config = dict(
    num_hidden_layers=13,
    hidden_size=192,
    n_experts=128,
    experts_per_token=8,
    d_expert=32,
    d_shared_expert=64,
    hidden_act='geglu',
    moe_layers=[1, 2, 3, 4, 5, 6, 7, 8, 9, 10, 11, 12],
    router_score='softmax',
    normalize_top_k=True,
    routed_scale=1.0,
    balance_loss=0.00271,
    balance_bias=False,
    router_cosine_scale=10.0,
    router_bias=True,
    shared_expert_gate=True,
    init_std_router=0.033,
    lr_router=0.000631,
    vocab_size=32768,
    norm='rmsnorm',
    norm_eps=1e-05,
    tie_word_embeddings=False,
    optimizer='adamw',
    learning_rate=0.00139,
    beta1=0.9,
    beta2=0.98,
    max_grad_norm=2.0,
    batch_tokens=[16384, 32768, 49152],
    max_seq_len=512,
    train_tokens=288900000,
    max_steps=8868,
    dataset='wikipedia_en',
)
Below are experts of layer 6 (counted from 0) of a mixture-of-experts language model. Rows are named router (the router's row for the expert) and show model dimensions 0-191. Each number is 128 + 24 x the weight over its row's rms, rounded and kept within 0 to 255.
After each expert's rows: "comes before" lists some tokens at least twice as common just after its tokens as in all text; "gets" lists some tokens that make up at least twice as much of what it gets as of all text. This comes from a sample of Wikipedia text that the model never trained on. Tokens count by the router's weight.

# expert 18
router [117 135 142  96 118  99 138 177  98 166  96 128 137 113  96 139 110 125 143 129 126 100  98 131 138 122 148 147  79 168 135 114 128 114 137 136 130 131 178 116 144 112  61 158 161 145 154 133 115  98  59 140 159 105 126 159 138 114 170 116 124 158 157 109 103 134 128 154 132 146 105 119 141 133 130 138  84 137 121 139  87  93 147  75 128 148 109 118 109 116 105  99 144 126 109 120 177 149 152 160 152  99 107  94 133 151 129 148  84 150 138 106 101 102 107 132  85 119 100  98 149 140 137 119  94 131 128 111 141 104 100 133 104  91 114 145  87 106 116 103  84 120 162 122 122 119 140 120 131 124 133 155 162 135 129 134 105 146 135 170 147 109  91 107 156  88 104 135 102 114 154 107 129 138 127 137 120 104 175 123 130 109 180 144  65 165 137 152 124 111  94 133]
comes before: ",", ".", " and", "–", ")", " ("
gets: "\"", ")", " him", " 2015", " 2012", " 2008"

# expert 50
router [141  85 121  96 106 149 120 148 107 109 109 128 129 115 121 134 125  96 166 149 169 138 104 103 148  97 120 186 163 117 148 140 120 131 145 167 123 104 134  96  81 122 106 118 168 110 142 121 111 108  97 146 157 118 112 173 147 103 123 124 166 161 149 165 153 127  98 131 112 153 171 156 140 115 150 131 103 154 104 155 145  99 122 147 137 111 113  82 109 106 120 145 135 137 124  96 153 107 119  97 180 140 102 143 120 111 136 154 105 122  75 122 122 120 122 122 142 146 135  95 152 130 151 136  74 117  83 128  93 105 114  81  63 114 139 116  94 165 118 100  97 119 146  95 147 134 153 162 134 108 122  93 123 138 123 176 120 171 130 139 103 105 137  91 129 126 147 104 127  97 127  78 116 125 118 131 105 152 154 132 103 151 100 142 122 181 103 130 136  97 143 134]
comes before: "\n", "-", " |", ",", "|", " ("
gets: ")", "\n", "\"", " ===", " States", " Australia"

# expert 121
router [123 113 162 147 165 108 117 156 105 134 120 129 113 167 158  91  92 107 143 137 115 186 118  93 111 122 138 128  79 116 164  62 142 118 136 147 109 141 170 139 152 159 111 114 121 108 128 113  92 122 138 137 154 102 102 107 122 141  94 187 145 117 148 142 136 132 118 113 147 171 107 157 111 149 158 109 131 166 150 165 125 127 146 135 103 133 129 161 171 120 143  93 119 126 155 143 121  83 160 117 117 132 111 166 109  99 121 118 151 106 113 137 141 162 142  98 183 137 100 139 165 124 106 121 153 128  71 113 143 119 108 116 143 127  94 127 143 121 119 101 126 109 113 103 134 125 131 147 140 149 131 121 138 125  47 117 117 134 136 142 111  89 102 117 151  98 133 140 103 126 111 127 150 134 134 113 118 174 161  71  63 154 165 122 102 163 149 137 151 121 120 124]
comes before: " the", " and", " a", " which", " as", " but"
gets: ",", " and", " in", ";", " with", ":"

# expert 86
router [153 152 142 104 115 121 119 146 118  95 127 132 103  95 120 130 133 130 117  95 100 102 135 138 141 183 142 146 112 113 120 116 121 140 172 135 129 102 127 144  93 132 119  96 131 124 160 177 132 119 107 158 114 124 126 133 125 119 139 126 157 119 141 113 145 112 100 142 126 127 107 125 147 117  61 126 114 129 129 161 107 137 148 175 189 102 119 131 145 139 146 141 129 186 161  69 143  88 124  80 139 190 117 113 121 115  96  84 158 166 154 153 157 144 127 133 107 125 139  55 158  44 125 129 103 116 145 115 164 100 171 111 109 126 151 119  96 136 114 159 130 161 113 151 104 118 162 136 133 108 141 126 156 129 149 163 163 138 120 103  97 134 102 140 137 116 195 156 119 108 120 163  97 147 124 108 106 105 129 139 129 131 134 106 123 132 135 155 120 120 121 131]
comes before: " |", " ", " (", " Total", "′", " York"
gets: "|", " ", "°", " New", "%", "-"

# expert 74
router [129 151 155 180 121 159 162  87 164  82 139 133 124 101 130 162 115 136 118 147 169 130 132 164 125 176 154 106  87  98 104  75 114 137 127 145 115 152 160 180  89 160 160 129 100  97 176 130 154 139 178 149 119 106 140  98 138 139 105 125 155  75 119 106 136 142 129 133 127 168 120 175 131 144 127 112 132 113 127 119 131 127 128 106  94  98 144 122 178 133 118  88 115 162 132 118 105 118 172 122 111  98 110 100 127 135 109 108 102 134 139 157 136 137 147 130 188 153 139 113 153 157 120 135 122 131 133 102 125 141 135 111 153 117 142 110 147 114 116 135 128 149 138 143  98 117 121  94 122 116  97 182 113 121 119 136 187  91 118 155 164 109 104 134 105  95 115 130 152 181 132 105 139 132 129 165 123 154 108 125 158  84 125 124 140  97 125 121 142  97  94 144]
comes before: " the", "==", "The", "=", " his", "In"
gets: " of", " all", "ed", " at", " All", " several"

# expert 64
router [147 126 114 191  99 155 177 172  84 145 148 121 135 150 104 157 135  97 123  98 130 193 112  91 170 130 136  91 118 138 147 137 146 185 134 129 171 134 184 145 120 124  99 138 103 120 140 161 177 122 102 128 169 128 114 138 135 159 104 153  84  99 134 149  83 111 129 130 147 137 131 143 140 166 144 130 125 152 140 131 127 101  91 103  86 141 120 118 112 169 124  79 131 113 121 174 130 121 128 105 137 135 107 145  98 114 134 123 104 120 174 159 122 153 115 127 110 113 133 107 101 133 124 118 191 125 108  97 140 105  89 140 118 103 117 154 116 140 141  70  99 118 127 122 136 135 128 163  94 112 174 156 128 128 119  94 153 131 128 170 129 112 151 161  98 103 126 133 127 128 115 139 108  89 126 108 123 123 105 120 134 149 163 122 161 119 121 147 171 129 127 144]
comes before: " to", " a", " the", " in", " not", " on"
gets: " was", " is", " in", " were", " are", " have"

# expert 52
router [102 147 118 134 102 135 147 123 119 122 110 129 122 145  93 146 104 121  99  92 132 101 110  90  95  67 137 145 150  88 148 154  86 130  97 181 136 122 135 146 138 131 125 133  86 162 157 117 138 120  77 117  87 116 162 117 100 100 141 151 142 175  75 103 119 142 118 143 160 143 135  95 117 138 107 107 106  80  99 138 151 141 155 135 161 120 155 115  93 181 116 136 133 123 170  83 159 131 144  84 150  97  91 131 149 109 119 151 112 150 121 150 170  87 122 124 152 119  94 111 138 149 140 133 123 159 173 116 130 120 136 108 104 142 140 119 110  99 114  94 161 111 131 109 128 167 136 119 125 108 144 137 144 135 145 135 160 136 164 158  70 106 106 133 116 127 131  98 124 112 120 180 163  99 124 148 114 141 102 158  98 130 133 106 111 129 105 124 102 115  98 169]
comes before: "\n", " The", " He", " In", " It", " She"
gets: ".", ").", ".\"", "\".", " m", "_{"

# expert 108
router [ 92 158 100 166 153  98 115 162 127 150 123 127 118 143 122 156 111 127 154 111 117 155 141 132 131 110 138 182 139 130 166 151 131 107 151 192 126 123 126 158 128 143 126  93 155 103 108  78 117  60 153 114 141  91 105 135 101 114 123 148 105 127 152 164  89 137 126 106  92 128 123 117 111 164 124 104 118 151 111 116 167 120 106 139 117 115  96  91 115 141 143 129 145 106 121 138  92 119 122 148 124 112 133 177  96 146 104 203  88  93 107 153 167 117 123 117 143 110 140 139 116 133  96 121 104 117 140 139 117 178 172 112 132 146 104 126 111 145 164 149 126 109 144 135 147 142 163 136 100 109 154  88 129 111 125 142 123 155 158 150 108 126 143 158  83 205 161 120 112 110 170 136 145 149 138 114 180 137 126 145 135 150 113 106 143 145 154 123 131 104 118 120]
comes before: " ", "\n", " 1", " 2", " 3", " 4"
gets: " |", ";", ",", " (", " =", " –"

# expert 113
router [155 155 163 163 156 129 174 114 124 131 155 119 104 143 126 127 111 135 125 161 145 204  74 126 146 137 126 138  69 120  81 150 124 141 122 162 139 125 149 120 112  98 147 132 136 139 119 135 125 140 158 137 110  90 111 105 130 121 140 151 146 127 128  54 134 108 154  83 113 127  81 152 133 125 129 111 146 178 130 162 150 155  93 100 105  85 151 149 166 115 160 105 158 148 144 126 144 100 147 130 119 120 110 131 118 138 102  81 102 127 107 149 115 149 114 116 132 144 100 137 125 120 134 127 145 107 119 113 151 104 100  95 173 138 126 112 113 123 115 136 112  93 124  79 181 110 133 146 137 128  97 135 140 137  74 108 103 171 133 181 160 131  66 112 108 128 171 149 112 125 104 108 122 165 145 151 117 121 143 108 112 144 131 138 134 138 146  85 123 149 111 136]
comes before: " the", " a", " his", " their", " be", " an"
gets: " to", " in", " from", " by", " on", " of"

# expert 28
router [156 159 162 174 133 135 153 122 120 134 144 129 137 174 107 110  95 147 165 154 140 141 127 147 135 104 103 124  83 136 102 138 120 134 106 176 110 131 140 138 116 122 136 134 146 113 140 156 103 114 144 138 108  88 123 110 113 127 133 138 150  96 130  94  83 157 158 101 104 164  79 154 120 166  98  91 141 149 140 160 158 141 135  98  99  89 135 138 141 152 109 114 174 154 153 158 123 129 144 170 110 131 128 124 101 121 100  95 127 152 137 112 128 135  83 108 140 176  78 146 127 188 138 132 169 136 145 109 148 116 169  82 160 105 122  82 121 128  98 128 118 113 159  97 149 121 129 121 116 124  96 123 165 136 102 140 116 147 185 177 147 133 117 120  93 139 135 148 115 127 113 100 143 121 143 117 142  79 167 119  97 142 171 119  93 128 151 125 164 151 127 140]
comes before: " the", " a", " his", " an", " their", " this"
gets: " of", ",", " by", " from", " in", " to"

# expert 125
router [ 96 120 120 144 130 149 122  93 162  80 155 130 161 126  89  96  85 117 127 111 118 154  91 132 119  76 142 140 154 121 124 110 119 130 130 114 173 135  84 121  84 114 102  96 113 134 135 137 151  98 141 122 102 142 116 144 158 134 157 151  95 167 117 154 133 157 109  95 138 136 110 148 101 123  98 109 114 105 112 127 138 127 148 170 115 145 117 187 109 168 106 155 147 143 130 126 146 103 186 120 144 125 120 166 135 125 133 124 138 136 135 155 109 112 142  95  97 129 152 100 184 129  88 122 127 136 153 143 168 104 170  86 120 123  83 127 112 127  92  69 136 183  86 113  98 174 116 132 155 128 126 106 136 106 159 129 127 124 160 116 120 156 145 141 142 114 201 130 119 143 120 127 145  81 134 153 166 126 125 141 108 138 153 119 119 142 112 156 133 136 131 152]
comes before: "\n", "-", "age", "aged", " he", " He"
gets: ",", ")", ".", " |", "–", "),"

# expert 107
router [147 123  96  93 115 119 140 144  92 147  94 133 118 114 167 145 171  95 133 117 135 120  99 129 124 102 119 147 151 171 172 151 109 119 183 166 121 124  90 145 125 124 106 107 135 120 134 143 150  93  73 130 119 123 111 114 160 142 126 103 134 171 148 135 136 138 166 142 109 100 171 116 120 131 102 131  92 107 140 124 111 121  96  83 151 106 135 113 100 147 146 135 122 115 105 123 115 126 163 120 153 103 147 155 129 116  90 165 108 172 100 135 158 111 146 112 143 131 152 136 167  91  83 120  98 125  95 112  97 125 136  95  71 119 175 111 102 151 141 111 124 160  99 136 164 135 160 121  94 150 116 136 116 132 140 140 130 133 139 192 144 110 108 156 150 128 148 168 144 110 128 144 126 147 133  84 120 169 129 134  90 135 201 134 150 121 142 123 143 105 169 150]
comes before: " |", ",", " (", ".", " and", " in"
gets: ")", "\"", "}", "s", "),", " years"

# expert 37
router [148 135 109 175 148 139 159 126 109 158 113 126 137 149 137 134 137 127 143 157 163 191 125 135 146 149 122 144 111 140 155 125 108  94 136 165 141  99 170 163  96 139 143 103 149 141 105 118 108 117 118 120 118  93 115 126  97 148 113 177 137 107 113 101 103 141 142 133 125 119 143 145 119 144 129 101 133 154 122 125 159 126 128  84  95 130  94 109 131 111 155 116 133  82 127 137  88 150 167 140 132 157 124 147 136 126  85 220 126 102  78 139 139 131 138 104 156  81 106 108 108 101 116 124 142  71 116 134  83 117 154 121 118 102 148 111 112 181 119 141  97 122 114  83 129 115 137 181 141 164 135 128  80 139 117 120 121 173 113 159 146 125 131  95  93 154 137 148 102 108 105  82 108 112 134 106 150 110 122 141  87 153 131 119 174 142 127 123 136  92 127 141]
comes before: " the", " a", " his", " be", " her", " to"
gets: " to", " and", ",", " in", " with", " into"

# expert 31
router [111 155 135 169 120 164 139 112 129 120 155 136 121 140 106 145 103  92 144 111 139 119 118 136 143 157 111 127 126 102 113 110  94  83 110 130 161 101 124 187 106 133 159 144  95 140 146 115 119  84 156 111 112  75 148 138  66 158 162 146 164 127 162 155  84 157 139 163 137 150 119 156 121 140 130  95 103 121 125 152 122 175 181 185  96 103 122 104 157 137 140 138 134 108 147 133  86 127 113 120 135  85 114 119 114  78 120 156 112 162 138 111 111 125 144 117 132 142 149 137 160 104 120 121 142 104 109 128 109 129 144  51 106 110 142  98 163  96 119  86 105 160 137 116  98 144 145  84 109 171  85 133 143 123 125 148  97 108 125 136 128 164 132 132 148 112 112 153 104 118 105 102 135 122 122 136 150 155 160 152 114 118 185 133 112 142 125 142 117 117 131 127]
comes before: " The", " the", " and", " which", " but", " he"
gets: ",", ".", " of", "),", "\",", ")."